Experts of a small language model.
Size: width 160, vocabulary 7648.
Training: a variant of SOAP for the experts, 3815 steps.
Below are experts of layer 7 (counted from 0) of a mixture-of-experts language model. Rows are named router (the router's row for the expert), up (a neuron's input weights, with its number), down (a neuron's output weights, with its number) and show model dimensions 0-159. Each number is 128 + 24 x the weight over its row's rms, rounded and kept within 0 to 255. Numbers have three digits each.
After each expert's rows: "mostly gets" lists some tokens that are sent to it at least half of the time. This comes from a sample of Wikipedia text that the model never trained on.

# expert 17
router:137154121112094112133106136100091108110166118158145100130164150144092160156139114108149103109149142169105096104140095143121104140107120088167135095107142121118113110096110135150138143127153138155155165139120165155104149154116090155155105147147158175155094111144103168120115142142143114106160147161131149110105122123130130095164107113141106159158116113093147160099126100087107088151105128115113106167158158138097117099154104094136149154107099142099172156153103088148126106134088148
up0:140140143132104118113126111135138075118114084123136154145134131114154133129130142149134142118169145154094154099126129142154109096150130087134108076095103096122155143151108114090147133133148169119157151153124150161107139155101166114165148126139118143133090127099141162143154132139123097147126131165157188138104071104146158098183072081149095145110155155147156119164182129154134124191131138132103108134130173133095110165129108127113139136129117116117101127111107160129113123109139128
down0:086157165148133123133108124109174100141169128142153102116158147138144139103125120088172129135127134153060127121128133107125121121139150139104121123139087121111117106103165162118101142162117162133142091108091142130168120168144158134116163113135166143097122108134109110129140117132145165115195125154140106109121139101102165105096157093155119090140128161157125161148113070070118135138127146113115127115153135129109095119152109090110129119104156139116179150144115074108128135121125175
up1:152081111117177133103103153109085076127136146105081132141140146137137160092148143130166118086124144103117132115136137115177116133176113085176106101112118156100083123095127166123139168118103096119119127151121149147112117170126129151094072141142137124127108123145137154151114154089119159084136124156090149109133149128140126133118122128128141140127138104141114146183114165113114148095105105165103172122116137147124140101132145152091140180150148180102131126096140113096127153127123112
down1:149149130149124121059156115121100107156124185071158128120144127167104140094127066138131120130151144064134140119128118095121109133134107136148119101138093142104134150123095144118133142110160114100114098159137142143149143121093162100147127161145140090110128135083135132145167117111132158151124144145101153149092141139118119109141140135151110107130101102155156133133073145139118147071123120123162135165164134091131177150137122140079177171139127146126106153113096133122115142148104095
up2:092155125119128099097102132101100085117141094116100084125166157117109083127095117144162097089097134108070127170145110151090109177149122132159130148110136110162139147119148128126140146155207148104126111122128117159145112151095095148121156133150109129146103106156085121175099175104153090143143129117130128134115142113112128127141125123145136152132101116133095107107099108139150097129130166097126119176129146117134131132152137146102152147091106122112087147119171136140105107131080152
down2:106104124128134112123073141094158125154145123108119127133108089139170096085115101169147141119104111102102132178104166146135113135120167143141125165118105114114117144103163173118171116088092165131123103123155090144089129142140134114130152110154130116078121148096122099168123129136141138160114129129086185104176120142089132130133148154160152146131135109119136093155120100170107123111152098159095146143131123150150133076127156149115104134146130153105096099102130121168124177120145124
mostly gets: " girl", " Jr", " selected", " However", " told", " Nich"

# expert 26
router:155148123101119111119107132123106104115142101182133107096133137142091154137139127125165086133160136157081111106145110159108121151142116109159161092098142104125117107126133131153144153083158187167142157140098132160132161170129092154138105126172139168142096125131113148116130146135148123134142138129119160095147123124094149106189100113144122150122105098120138153095135104099095111140087124120113092170159155139086110093151133107166141155092103147118151127168098118150129127115080131
up0:128157134174111158126142149134154106142157143131153101122132086155151120147141157087129102157154158101118121116078118128110133123201106092089102116132129111151135078143111145129138117132149117113112119146145165150170140138112138110165106158135157120132137141157150138173210115129133117109127085161148136077104110103109185142165131097144135156140138122126156131138120108127107085097139141164117166113150131141098118108153121088099119150105103106119131089120123119117084125102137133
down0:112117120119155121125116143114123146144070117145163129103155132163136168135097184130126086137136129129134141155129123093156123088117127123115117135120128090110120112155103092094126122122126129104124117141106098116156122148147096116115184129129142153137141092135117101123168120096127104142098126187140139135144080094100157163131130140152133151122108132179138139150208096172140151137100129130124139129089122129129146137144130180079126068126089147073094103116139134119166138110146103
up1:119126150101137120114137117071144074131109137094118094153168123100122140062117107113136138149161126115122144127151105158163104148109116088126106129097130089126182116131097173155119133105108152129154145133123178172121114131133117099111104123126147104122134116082155140108131080106116130150147145132149147113129166150122138166116077135132108202160106120109102153130155126166143165091094150148127093091159152117138135139114149099111134107170119148139116107157122133135127173120136142
down1:126102168137127120133129123096097096121144122116137141122063132143094135108141090093112167166105153124138156119177162112161166145114080153121099149140136091118126099136098125124185161099132147122092127193157139135133136133117140172096181156138159160133132113115110127150127115160135104168146148165097163144121111151129122093129121155104093147126113123118140137114107121131155176090130114066143093160112113104141122113149141112145146139124144133130151114157126096123124109099173124
up2:143154114131171126124116102173099089075138169158136108097107124124118185130092153111137183078111096133148102116151139141159158146128171102100170140154167132155130076101126106138124148136125156147128106122158159132103142117158109139123149167150136166121129117125154122124106116109130092146160133162160096160095111143113113176144148095122147128117124094129136134104119119091114126066109123148143127134159151121083118156124129094120119128071136150116165110124117145143095138120142124
down2:109148130095116129113117122109135159109159083139117116074126160108132146138121133127147129074155082096123115136100145133139125118110104090098162091116118143119163177144084113135120153108088174133142116121172151153132080080078109122115158129127125122126165093149158111093156134117166095134145144130131105129129120105138145174079167120135138148128176139129143125115132129129167146118148122130123110143103093184142137155147164122138096163174136093124139097150126140140101103102098125
mostly gets: "pl", " sp", " pl", " expl", " repl", " techn"

# expert 39
router:157138134132126142116113131139116094103188079131157107095144156142094125122136110122156118112158141151097093128134112167133119144095125092142136099110157121114106096122134123135133130108153147149153148160109143157090181128125096146137087140158157151133119111163102154119122121157156112108140125137154170103113135136113132114177114116120106141140118110117171138109170101089101100131089137105117088149161166129125111101162083111148144168123125124071190130165086091161120109119118145
up0:107129150144112170156126121151110123131095178129169110143129120107110145124100091127149136102073154115158112153133101178138125102167114106111116109125184125128154087098118106160142086140141125126167148119115118161128121153125139113099102085115107145159135109206150150168083147160153131144129150084156101100151127115080144100119154126142102090149148131126143146114167075173134155124147112124113108133130114133135111107119108098147136107114161099123145137101109130138117129124150169
down0:088143138129151139142157161128137117154122162146122152137131125120138149138123101128135152159141072148177084153085071161110118116082090106097110063154122142147111162083109122120143143117097134105107131121101100106113130114137103093158136113128110147129163141186104122089115171095150119138089089144104114134155096080110173105143144134123091126171144092122122117128146099133113152119134121138136187121139114128134095148164112115153134147097153129108119115115121131140117148149109152
up1:177134114138137136154144132079095132150160129098162097143099161120114126142122120149141116131066123135113154154081110083140160107113139125165122120149095138098163105129136151104155168141178185194137114133105111118120094135175165102096149089106131094135135137155151099143131109152127111146103092147123117110085135100138134130139132102126124120153147159115110113118125146084153093141131112128137123094127113092103095125117104113121145165132083105104143162129140161155108117171123133
down1:077114102131106131125097091155121125111147118149150147162099163122123094102111125143127127160106111164115124136155143170107124102094109133133089140107135139154141120104150138120141105181135113139114127164159149155128154124164119113125102157148138120101125136133160093098183109093154175157148137149144133117094136114133100066156128113135136084130126136090089161153120166147165113128174120090153146132141181129144095099103128108092129162128134133172091109123145114155120084143096131
up2:148141159153103104134135141100113131126167118155135142104128131127133172165145114101172167137148113102162137092125111101123133118095145141099095142127163099116104094114121130115120128101133149101158114157138128138141095107130158147104069157129132127165143091127118103076093151134158096151162112140171145136130143072142167134136129121184155099132158142149148133158129137116160122081148109169104177135131166105156112113124093081103106109137120141131109091157105115163118114085134131
down2:130130166192140124096141121085161137184107123115165132113158116137164146134086136085191112170135128113123133121132110131125127109122117168115125162097136123082090105101143083106116127109106118095145094130137137098115122141131122126116069152158113116148132105165155088142130132142146138099146161097132122128145111148122129134119099139176138138127143108168104071104153157130160111127117121182132114085137113144167116108148093080157158137152120145128118089132112104136126123111163132
mostly gets: " located", " north", " east", " south", " west", " station"

# expert 25
router:149148128125103101139120121127113136102141099138157130133144169132121133133140089169143105089131152152103096068152098145131114151103093110155155105097151114080108119095115154157168173086154131143173137158121140128093136129132119136149108161135136145144134113152107131121115155157157121134158135138167157115137109178107145090155126112157135136155098108060157162105158113084109080131130115086104116152159122131081096098137119104161135155114110128098148158158103119140123113124132126
up0:131064157145129161130093130103140165103132104127166098168133144115107162156085124113162138144124113111140112092144163153097120119115122137137116081115110147113117085131118124086126128076181130112135144146129089148159128118085149123150124122145102103148138112131125115125116157160089091079135147078130116075116121124133134064144156169103150126106145092080137151123151169144126082131168132101139116121138158104127119110123097128116130098148166122132159127109117152130143155138124109
down0:151111124154159106156113083118134125102139097167123129118125135127110115128061119118133133084101131137124083161116115092130145133121154101111102131129123111138121069121135123108144103160116113123109105137099118082135152190166117131154148118117166132147106097097091147178105110126154100155178140099140181164138109170129111122145135124104116151120121146194108171129146094122143122159146118139131113109129133154130122149135126136084134082144124145086101113113165161133088105140152109
up1:141143118152135188146149135096168117100125127151166114099083080177130129106117191121149180136136159144173158127140129171093168142117111125165126124104198130125098113135106164105135130094081113113154160148118179106130115122126106148144148140113161169161092118144107125132128142117177104137112142121162141138136104094116121167118135148122110129111091139103080142129151146126137095101145121106120111124140151135113141137146167134146161140139173138128139127097143146106120136118105141
down1:145098087101128135113089103109087102126131166099119142102121171155097102136139137132149110145146142065111109153115164111129121145139128146088174110132145149135130131134124124145131113120118119145155120106114133161087133074122122154138136100113138123136118181124089113141154126098119104153117124151150067130150130168120081129157148103130121130131146219122158127118140134166139105101168136095155126154145094162136170146145111118118125151143077135112079111144118135163126135159153120
up2:124108147121124098106142152069143147132146143126100116112144148108127108076141081118165142140123150129156098090127101110127112116165100138098131116120159121107079101110122114126151151111134135132158125143129127114098153147155069107145086160121082084130110097118153122143127137150134151143123078146153145143166161116121129108143127135146157109130074119113126115090112101110116092158139099147134166138166126125153100160162116148194143117146162091181155120123093109095147131133146093
down2:166131126133132128125129142126162109102170091121137138161131108102085140118135127132173092130156131135137107136127122091179140146134138146102122085162085165146181124139103147152141123084105147088124133121129108121136128116105112146112172147125152070109110161153120094116124155143142073122128093067132090121128145116122130067137149153142084103144122089168116152120127153104141122107150173126131124125132135142131094162115166099096126120123172149107143130102104114082161128153111138
mostly gets: " among", " of", " any", " If", "thing", " all"

# expert 6
router:161155140123107103136100130097110090127133099151156094126168149167096147143140101131169104113147132137110116117148098131103090149106111125154150104103178122096136135087098146130155137115149146161179136146120162150125163144131110166135108131168139147127118123139084146075118144151145125103162130159155134128087141155123156092157101117164129169160125117110141143120139112102117088163106132114103107165146146136093123084161105104150141150097101117110160169154083103138097120115105135
up0:130131128120167161138113127143124120137131164127128125145131095142137092133153108124131115144138099105120143111127132065116158098156149118110170144129132129125183154183140118181086121139140143160099073128118135146098157113117128125144126141146111099131156176135113141117093124137133125135198138117092158156176145144151089139130091148173114118141134122123109129133121136126073145129093096070122092159138142146104116123124128100139137122182117117077087152156150138098113131106089112
down0:121090123130156139153142086149120115112154110137090147113136099187122123158137109149136126114118115114107124141125165155138122106136141135142140161140174120132097150147158100141118112145152116150102109140132129129130166098142120154164114139120129157107173124149140132095117140123117107141139110148172095152106108137127125084111129122131159138121157121092134138160125179107100163078107120108169114137092101096138160105167105082101170111173108130175106131122081082131143087059153147
up1:164132134137124132135132157100149153135146149166068132128155148117103122123119073125182119139140124138116110111100108110142132135139154138134175107169144081076121170108144136130164177146108137139164106118154077142121090112166090143138099126113143121157105174139155105066086156116153148117153127127156090114119108134130136124166130143159125121093158140156136125155102120088150093129140151104065154128149121117103166138130132135113115104137114127116137111129119106144129132178114096
down1:144075109077156137117148146120133109126119124116120123131117151124132172148110124145164143138152167100123114108159118128145126121131148127126136087084095128138171127099147103137122102141111136114135140119135117151136087109076130063080095116104168127092148117132143162145120129131156126099127173189169087157125123127124126112152146144139108119124138139179142146128145104144186123176158112110117077161118117083145081174113126127123104127117113132131125113151152076138152161141142135
up2:126142129126106122144132148152159140080132076116140176102112118138123162120151154096160083126147116124132077126169091106099174159128113102108121106128116149132139153152104098135127088139120121158115114122136072113145129168160163102118063127121193108091128125147133145125111088080151133093104090153091131107087098099142128145140117113139111128126153128153147164134112126093109126151147149073112089112132166104114105176138109144136133131119115128160135123118113131142138130119098145
down2:136112130127124073120146137132131142125153135125116116140121098134108155133120134161118115148120148083145114113123120124126147118163068097107094093181171063167100135147116096148140110122123109147123119126131152171130146169112156093134137151129172127186098093134088120147113131116090138130168133117138087111129100120156124107142144182112145093121102087111186103115118079124130128136168119171125139133118166131117136115139109138112118126100137177158101099135095124092119163136120101
mostly gets: " had", " would", " have", " has", " their", " been"

# expert 32
router:137152119114101113136099134102100116104167116153147105123167152144092159157141112113144106108152141169101093102135089144115103149107125092169131098107146123120115114097111135153137141126152135150155167141120167155102151154116091157156103148144158172158092112142108161121119145140145114109154149162141152108104123122134129096166107110139098157157117112096151161096114099084104091147104128118110104167153152138104113098153106093140144153104101146102174154155098087152127107131087146
up0:118162153119102156154111135154111134101110121125128083152171131127089114147152110114105127166126165133107136160126114134061104137163158110144132124128134077102184137056109118120148165139141187184060111076096145153135130130152124136121129120108118136161126115146151144178114128114086126120146158129148109127165120117151126109143143129155110140181143136140168131128144122158115121127118131124124139097130084132099126097113075113136124102125115153108146093144129146147108140127153125
down0:114140130128117153132091132137181174095130097176140138118089138181117161129100151148102118105133095117128143128101134094117110147151110123141114155151112124137134127091141124097125159127126152139095100130100113154126128152128177105102148149151104074095112144145129153098148110149115152123145073144074121160131143142112115133104106109155166136157150154152133107125175126132128160128109099134153146155102124134146083090071122102108096148126092131185140117116181100144152137122158116
up1:137130146148139135108105138139137101143103081162151083077108107122120068127107139126151105113157130127118165182126161139121079149086111140111117106106123098127160155120120120108131100135138118157136127156118166114129112088101169154142142119137187117144116088093141161138172149120134136113121167113145162138121054148136125141122106109143106148155122123153114161103140127127152072132151148126094151111163103088098116121135108127098167159165120116137121120148113155121086144113120161
down1:126100133118123153104131150137132125106141106113126138128105178099136108100106161142138105107164135119125084096123105082128124117116155138128111147159065090143112118125140137129184136129178123136173116093131171134162118144135150114113146132116089134155177117091125134118142145127121122129153182130090126145105123131150143141125111142103150120114125098087107108157107120099106124146133137140167122122125195140114093146111144111109122113155177172106190187134108148124086135102085111
up2:100173125126110131093116150106088110104178123126157109133149154154136128141151140122152148126140101153102139057125115138080135158117136135156131155133126126106136098152137108170179134132093144115150136130103163170079092112171125156169105175147112102122155142111147131158119121173154126152123153152127134086125084122084155109181150115152118149138154115096128143141134131104117122142094141126088097134123173093113140094148098136159162137110147121110156108143156160136149115124124119
down2:137135103146115122151136096126076133184115136149147143108116137128119153140150151132128124168097138124103122118145151164169096186143134144129170086132143103125112122126104119105168103118112119071176103104162123118148128073153115139125132133131080134170185125147142128095137079137153115121121107135136120139160133123123127125087155107136136103083114140164154145150149132106129132079171124133120153136156105111104139116115146124129127143063081138129168142170147149154159106156119105
mostly gets: " allowed", " forced", " announced", " asked", " rather", " ability"

# expert 9
router:138150119114096111134103135100092114109165116155144099128168151142092162154145111115144107109150142167103098106136092147118105145109127087170130100107147121117120110102113137150137139128151133153157168137117165160102152155117086160158106148139165171158093112145106167123116139140145111110158151155138154109106121127135136095162107112141102155158118112097144155090122102087101086151104130118110107166156157138102109098154110096141146152103100141100174152157100090149124106131089151
up0:120109138119163122155093125158105128126153126188189104118154077132091153103164129167113088132120125143175124107125128116166117141116098092126144118136120141131138122113119132102143132089163116146101137135115156189160128114094107155101099045146189138151094147128117142139157183121162138092169143165144090122131116153158138123133121114111124134110081114144100096130092121124107143127109124125102121122132147097115097125121118137120145125105173084126133138160125147128115128125123128
down0:092143139131109133147120087149153118102123154103102112161129155165153119102176131120131074094113153121121123169109121126105138133132122104116124125085129151179126157129188140113078149120128158131138130126101152162134132118128171107090130122136107098152145149143095143143148141116147108120150120091099065152119159158086074138158135172125138130135138127109136120140105137137149086104139146154116112127134113141190147109123157108146112111120174081126149130098077072134151142124141122
up1:126100128160122124130160138117116114147129114121136131150134145144110139087094116115135139143160114140119102093129098144137140137121109122136160100164098140092109130156082133192105116131120154151113152138075136094110165117095109142077157134127186096123124149096060133118119116102114142100123102122162149122147138138154128160147157133160139167150110138095134096178095170129114107088106104145111143137113141138154167127132164119118140114097095120097137163208141108137125123108104119
down1:113083128072119162125148138116124109119103144077132169120127154136140111169086141135127152157128110071086112083103112168109125117119148123105116126122133130092056113170093171152097137122157142118126130094092143117105170144159130084141148143135144080118090121165135136116118147115120138127145147172137091147172140130128109159107154144130161124077113129120150094134113130146142160106090116134115149103166151167128125101142162129124121130120125150120160174128117125106123123156139128
up2:124129124094110138122145118143107161111108097117128128125140120146092135111152090168191092118121141118104175136113163095128088140141170157149154109095148107088100151119108129142119156139126099146107120145134123125130109133132126158132172110129111148121142115180113125107090127109145141141103056099126176108098120139126160202187132087114103146136096087146108125088139167122136128115164092134107104129100114149140086112166137128123120145130119112122158136124137144139090127138099163
down2:151118140140105120125094155134137100135087139136110127114135136133165117105112132137103099153139125137136095148132123094159127097147158129169111118107134095145120128131178107133146182140204123112071066159129134134150126107117108068136088129116086108131151120159098099133151123126121135146126212160139144159088124121131092116137145124120142098134108157129147124134125111161152163139119110109155146110117142140101170136170153134127154109084105111140149118149129151133156109186142142
mostly gets: " He", " he", " soldiers", " soon", " officials", " She"

# expert 3
router:157156124110109103148118155122104120090139104164160096124134156180105142138134102135150097092128126129121106095143115135123098151111117120147158117098163111110119091102083146138151171117152156183161145136092123159108137140122107150154113170159154164118113125169115146087117138148159119110158146148142157096108118171121160118122120103150114156149122085125150149111160111105078089130082135119104106154160138131102110075140114107176137137104103157103134141140102126155147146109115155
up0:137116142125154152133094096109150129099134149098106082131161135142109108097128109090118115107129144142083129095130155107133150123068172148101106134106111105089102148098150055147108129102103110117099120129133182149087140137126139140110103131100144135098145102135084154121136116137128139102150119132119092137109146141119161110120156109133132127131139123117166155096128105140106132147119178130133076107104109064118159145156136163145177137192157142111128114117112108136178112149130116
down0:126118155155113132206130145110066157066132141148119131099158106127124127103091138157139113110142112152132123108103152148130124111129149120165146105117101129148144118127172113152132136114120141141076153116135113145075091131145150113135124111091113159101152171149109115109118149122102133113150132106135129136106143133104117141130149108108110120135136100137178150129134106149145100157144114124129108146175128087121160185121145124104113119131103134125075137153185157176116146074072147
up1:111113128144134123127112122070130110123118138145127092136104092143140093108125100134154116142078075090132130137124131149118097146128149122150118099162144110107137162113169149128146141111138148159134138167127141132135133092085082108095082114176110123150147121088161120142100107165131163121149092107131085078129110161121100116147165112164151107095117127177115142099138130101147112130122138137086153135135140175114142214080131133128153117131118111111146146126145132086117115122107123
down1:154131110160148202107134102114140140083151124106141131155134128132110067108122137111158125148084154111155100138133145129116103119159139162115088127138129161111106145139150133122137122131098126131100136119113094118155156106129127124098118137145109107171173110088134165138147117160138151087116142137162113119095088126124112083151107077137130148148094095138132166135109154127131087116114120144087093154140164137091117133106162144081161085122105132116146147135115180163101092129121162
up2:153096155103098146064130162130145122107121132104126125100084145154104140088138119124132143140114102119132137131121125113100140143152083138113122124139120180150159089071106098137162099115161138122128158136122124077175117101108078140143152131106136126094180145136122103127146176134136143151079147093155111106121099138089109133139099141167127137150135101132160134106124130134083153163142115147120093126136168117126146088179130131148096135125143155173145148106155113151153141089130130
down2:194113122121099091075106145109137115070097117156142157124107152134121146114172115141102130128123132121100145097174121161077111099164141110117146099126089162140110113109148114103123119131124146123112163163169115096091134138117127149137149146111131140107159140159119073147129116120142154125110137117113133181139130139110096122109171150129133151148132104112123149155167141096105120134120104136130091143119198126168155137124151120118122087117133138135153112100142190144123106083144099
mostly gets: " inv", "-b", " gr", "-g", " sm", " bl"

# expert 7
router:166157107117118111134119125128091102103169121130163100132139172142097145151141106115145093131160143169093133104136098130115090160088088076157169090092153124095143125123124121124140155109160140171179159140122145141089143145116103143152111145140150163136105092141139146120117153170154123103174153151176137122133129146116132110151113106137122124151102114094151138104154131116109092148114137083117092149152123131101102105133115111143156158109111133105154143142077105131111092112087154
up0:134122118126140147161135097085128149121103087163143135101125091147096110111129092110170115137119103133121130142133144140142064113122099135163156089138157138155132105120153112111101141150160138123146104065156124135177189172162075104122179145156100084140110132099086133164159120109118149094132117112138120122148159170182166108151153123122116144116152132088142150128159117133135157107087167109123120119118131095138153124119117106110159136144131141146156125111138125117141118095146112
down0:154104120119128129134154119135113145106133202125123138115089094101110132150091084148136119139092120152124125148110176159130125121167119123156116084102150145121111112123120121105123135132146093121124146156112138148120103081133125131137103180128133121161106114141144070173111136107116096122116147168121094162147125136179127121078110181131144145175129124075109127104114142141114123108112169071120112104131120093112151114141176113126137117151142173118106124149124150128154083104163093
up1:089108124116147119107094150130111149112122140125115126111141099126092133138134132123124159098136141170117140095126125086151142128080101168122138120078145117128172120116143155135096143131123130131122152090104141125169131119122165107121160169126104127151120158152146125127120173162133083110099161130085130062159106124109157149177175072164154110134085100094121102134109123161142141120148141118114114112172173174108130167113120149168134113135118110129133110144157160144142156112138165
down1:145113128086159112106135096137090130143112181128137131109147101142105107155128101126092159128147135162084167123132139105158107122106136128131132190138106087141089139126127110130159116127134133113136126084114164145135100148099133145126127128159117105143091160111155138195137095119117112104127134107165151141121120131115112135153100128135099130081128135162130109134119150155149152201179112075158103079130108114125115153107147134149149162124140113119106118155149121148192156168112119
up2:119157148130125119137150133147126177104110120140146104125120100133110128113082105110155121172153138173110113129119141126154097106135135131144104142117142145099110168140133133176094164167110144118128179158147122177136103135162131091131116102126107140158094125115111130097189125119109105144148106112108140119122085122113169088170182172100148157115110099165140126131121072121105089167120112129120152136127171149152149064107150144129132108108155090156123136130130122120156094152120137
down2:160142112114077139114144099130159166156107117081095112133158122130103111143132118123191178151138124146128128092099113142121123119081124149141085156114137132093116192106082108152091141153110175145124118137100116138145086154139138121132128075122119107134139090094137128113094111123139094108125146105092114125143144118140106101157120178128137108112111128131142111153118133140092101129113128155129121162155153126129136135143140114197116087129105135192132123131115118153110176137149088
mostly gets: " in", " on", " after", " during", "In", " before"

# expert 34
router:138151119117099114141102137100095113107170121153147105125169147138094161154143112112144103109151143172105098104138089146121103145112127091168129101108146121120117114103112135151141141126153136156159164143118172161103152152118088163162107149145158175159092110147105166123117140140146116109155151157141151111104120126134129099165106107137101157160120112097148158096118101088103090155105131118112111166158160138101117099153108096141145153103103142101173154157103088153132110131091149
up0:174126127132112161155094121105147102161134139126130183105150124129109136115101122142136093122130117164110118100135135156145096166165093140088163118123130158142148129157159143142158128102137138113147130091102160153087140119159096151117168127109128155142109095070111128131149162081129131128106144112149153095139121141105125102147083174131131095144124109133129098143129177136119113080141170116170159136126157152130086105127141143094179141116103118187130128124126122124115093120155083
down0:108145121122174131105115132104110125135146117115086123143107155133157099125134137104168139172132112106162100133157117128156164141148114114159144169124139113110117124131110107109151122118134106133147140078168164128132067162102117125086152100152109152176146183081158131107124098149116149119091140171102123112105097169143109112082130109094118183101103126110137093161184117126140115121132126131153155147131152119115137135156121121128145121156120134124101125074165115090152128139177144
up1:129182093123107127143134145161145138131157101142125118166107163130148139101130088104164153084129136197095110119183106094093128122120109112077091130091146132134108122133093113140162122130119122142141118123104102132108183100128090146132130136157075162115074129153103124110153123121100150142151096087160129079136136146122141167145133109154137163134111130167104134176120162147129144128138145116137103119144132156077152113120140111113160141143118116137125104140152126147111136071125125
down1:097118150099092136112151142126152170082095148130177097144135127107186107159081160122123177116108109111112123117117142111133136152138151095108135160163148096163120160061153142126145133074153113128098130110123151130128135109131176126133146124143129133154146154117149092126142158133083115129172118120072161134137107122129094129131143167106146131078156143114152154124155116112105148112154131095169118096124112148128093108153164148112112139128117141154174097135105148136092133124127110
up2:079122141115099184154124120125129120094131120117133125109123113191153139083104139137096075146134112127153133126072120142143161136109110155134158150114130109107164087149115123159167118111144132135146130141129107115149160153116169153122112121132144108140123138130094153118154137150116120135131108041166148112119085130128151078174124142135140157138136107120146170142158123143079116128101137106095135141133123148114145113097122094100157175111168122163128114121104124128087105100079118
down2:122125106131135149170130147099144101133109140155123116151105117090165112103126183049145154144102137120117115109103126130166148112171125104138131107130128129100161101097135130138131127128107106158122162090113116136144163111163130154112157145132113132125099108150101127131122142149136088107107171101147149065128166108127173141153126139121095145123161135090148125129107161135085148141159165143106128118151110128124175164131122128136150147145151130085093122124129095145164083064093105
mostly gets: " appointed", " efforts", " activities", " conditions", " scholars", " drums"

# expert 11
router:136151117111102111137103134104093113104166112154146105125166152144095159158145112113142107109151138171106097105139091145120100147112125088170132097105145118119117114098114138151137140126154137154153166136116167159104151153116091159156104150143159176155098109142103165121118143143145112109161152158136154114110120128133133096165108113137099159160120113094146157094122104085106093151103131116115107167159157137104118096152105093141149155100101147100174156155099090153134110133091151
up0:141124139126097101134091162122126164140155155137111066150122146123154162084139094135190110168140124115140100124151124189094135157127102131156130119114135114097115144131115101128147089145128117157114149105143127126161093175141127139174163143162142153105139170128136116076141164093119151073163143134118150162132106120145105086113130140116129148162114132093123101094147126119129113131118148093101109150143141118101085119122121135144125168106097074091119132112098116145111118120164127
down0:137114134080144119115141096165144122180157083151123160106125092123156124097121124161129094082123115121129115136149151129115152147100141125119119167178115122110093132111159113122124116162105186133103120108106126131102092147166150109139138119124131123062133126131141128178129118144097136105104123125098160141165073142150112142109166080103131120148077175099147127150183109112161136158163105152146149100124128116135118137106109104123149105110120131112139104151178144138095126145144147
up1:178162099166147094167104127096105162138171109161118089137141113149119079105117098096171125075169145142086143154164140111180128115095136107137145146107109121118115116154113135128152141094146155112143141131118150115106152170156137157111104134137150136160130125120136142166162120133141134131159124122149117088089143139123090106141115100117106147098091118133122104139159155112065068119186099122115149127125153101093136115096146107121103135140105126144138124136115124097122133148159129
down1:100104149089127129149128131113129096156071144130109138137154153125141122109120092106071111151185134124160186131155126137094137114125130151130175126171109135128126124137093128179150115173140114123074130081099152090142111154083100064128168088144133155113144131134121172084106131141122161132138128183145116158131119135151133156144123123116127126147112113123113121148124144109146109094129157131166088113098105131138096134140125169133120092115158136123117112145111120092089118107117118
up2:142149130162144122114122138118131081113093109127107141196160116123151192107157114137118116150131145120119111152105111106127147155105094091121130130162133138098089133070119100089111127136137121102146172131085119128115142121117147128133119160102171122133177135096132182125091123169152138118141130127139173161120123180128142164140111128186086151148093095089137109098091167114151118137122102138126122108145153120123111116157105130119134133127139077126114162151139077144115127123119114
down2:110152153192120141132134114149147160149104129102106125118094113137152079130169122138096143155128116090143133108114130083144140131085150114173134097142121115134112134129083146090097133079156145152111106105121104121153100114121147119139151109080120145149117127167145162150090103100143133126085118147097133103192152105089122106095140100156163125102137114145086105171148148115098157102127080130132148133148127147131166129092145153121090102125125142107127130145116142085160104115126104
mostly gets: " laws", "°N", " younger", " ranked", " coming", " purp"

# expert 21
router:141126128098114112143101166124114101116137096144155102114143131182089155138131074157137092125131134142101110096146118124126082129099108083160168108081133098124144120105077126153145160124172153165155153130096140155127160136111097169142114141142145141141112096167121175110140138155169141120152168153121160119119122136134158107149093117147127164157114111128157138094147106119102094128091152129100106155166150112101119100163114104164152153112088123129152146155096105119124130105113128
up0:094141124091112172115153147171131186074147151112142120134122114121149146149143118156156114109140123096138111073156111155152100132089119113130108117106117112164185097183130135115135139119106139154114141134126119103117146124091137121164154139162117158135142112124145130161131146134162131092156139143112147091128127131115169119128170138164164115139139085138154147100127121098084142146090123148105086165154118143104123093146145127121160121105126119150137146179095139192088145105142118
down0:143162133149152165133117085110147120149143117124147098130142120096163108146134139118066104112100149111156113127151138114114139176161135128144155153157127109148138143157167106136121085111115123079137133110151131162122099143133137111141121085087104138177130129140112097157150127123151094130112145105130108151094121127099105133150165131083119148111159167104103141140081104151149111112166100099127159087137149169102128131143107097158144157141106146103120130112170097091181079148148149
up1:105140157142125126150135133130147128123092149113134175161123133126139126136128130125133157114068134075094117100110122150139099101117132098085135157100111137112123090090154105103094139183134098090126123140144136114162127100123111121135111113076118158082134133190165146121144150133135176099114165110156118124143150138120111121104141120129151136116166123134166177127150175170117108143085127138100127124159105086139158132109132130104124097157150085139114161148133095106172150130164096
down1:093110143057120121097124167138140158150154122108150115129159109117091094151115134148140139125096134127111106111105121156131131162114166113112118117132097133111133118099140108106129120143121127118109135126124164129125129116121119133144124107123139179089089148175150150053096100135120112139146106148087145098104144119109113091116125126220126131132122109123157130136129114104122174113128120095148148131111166176140157077155157124136127139152152135134118163088192129166134085121123140
up2:114127096140127153154097131080113131115133126103132096101090074146082137158137104116136091135151149109134100122095125155142093118110101145158168139130106139107108129065154156118070165133097115105115136151139142111095144158113135167106130120098128141128103109123163126139137192117144112124142148145107142148136127131108167133096134083155143112089118108158154088109170137134163135119153138108182155138113122187121113117116135096090130107140092112155146142109111167142106108150119139
down2:126130111151130089182097122170163118149098130141152118098107132094103159088143130115145124114135135121095102099149107123111145166133116145139073150149154135122133122134157130141135142122115088130141144078152139124145163150147126066122111132108165116174121167096108152138122102114158137112143121148120118154130160141086096127181132088120137152134088120138124109136161149174134107100146100110121147200120123137142144109157124141112170130115083110097119159102112077139158108115091124
mostly gets: " t", " S", " Sl", " emb", " Z", " N"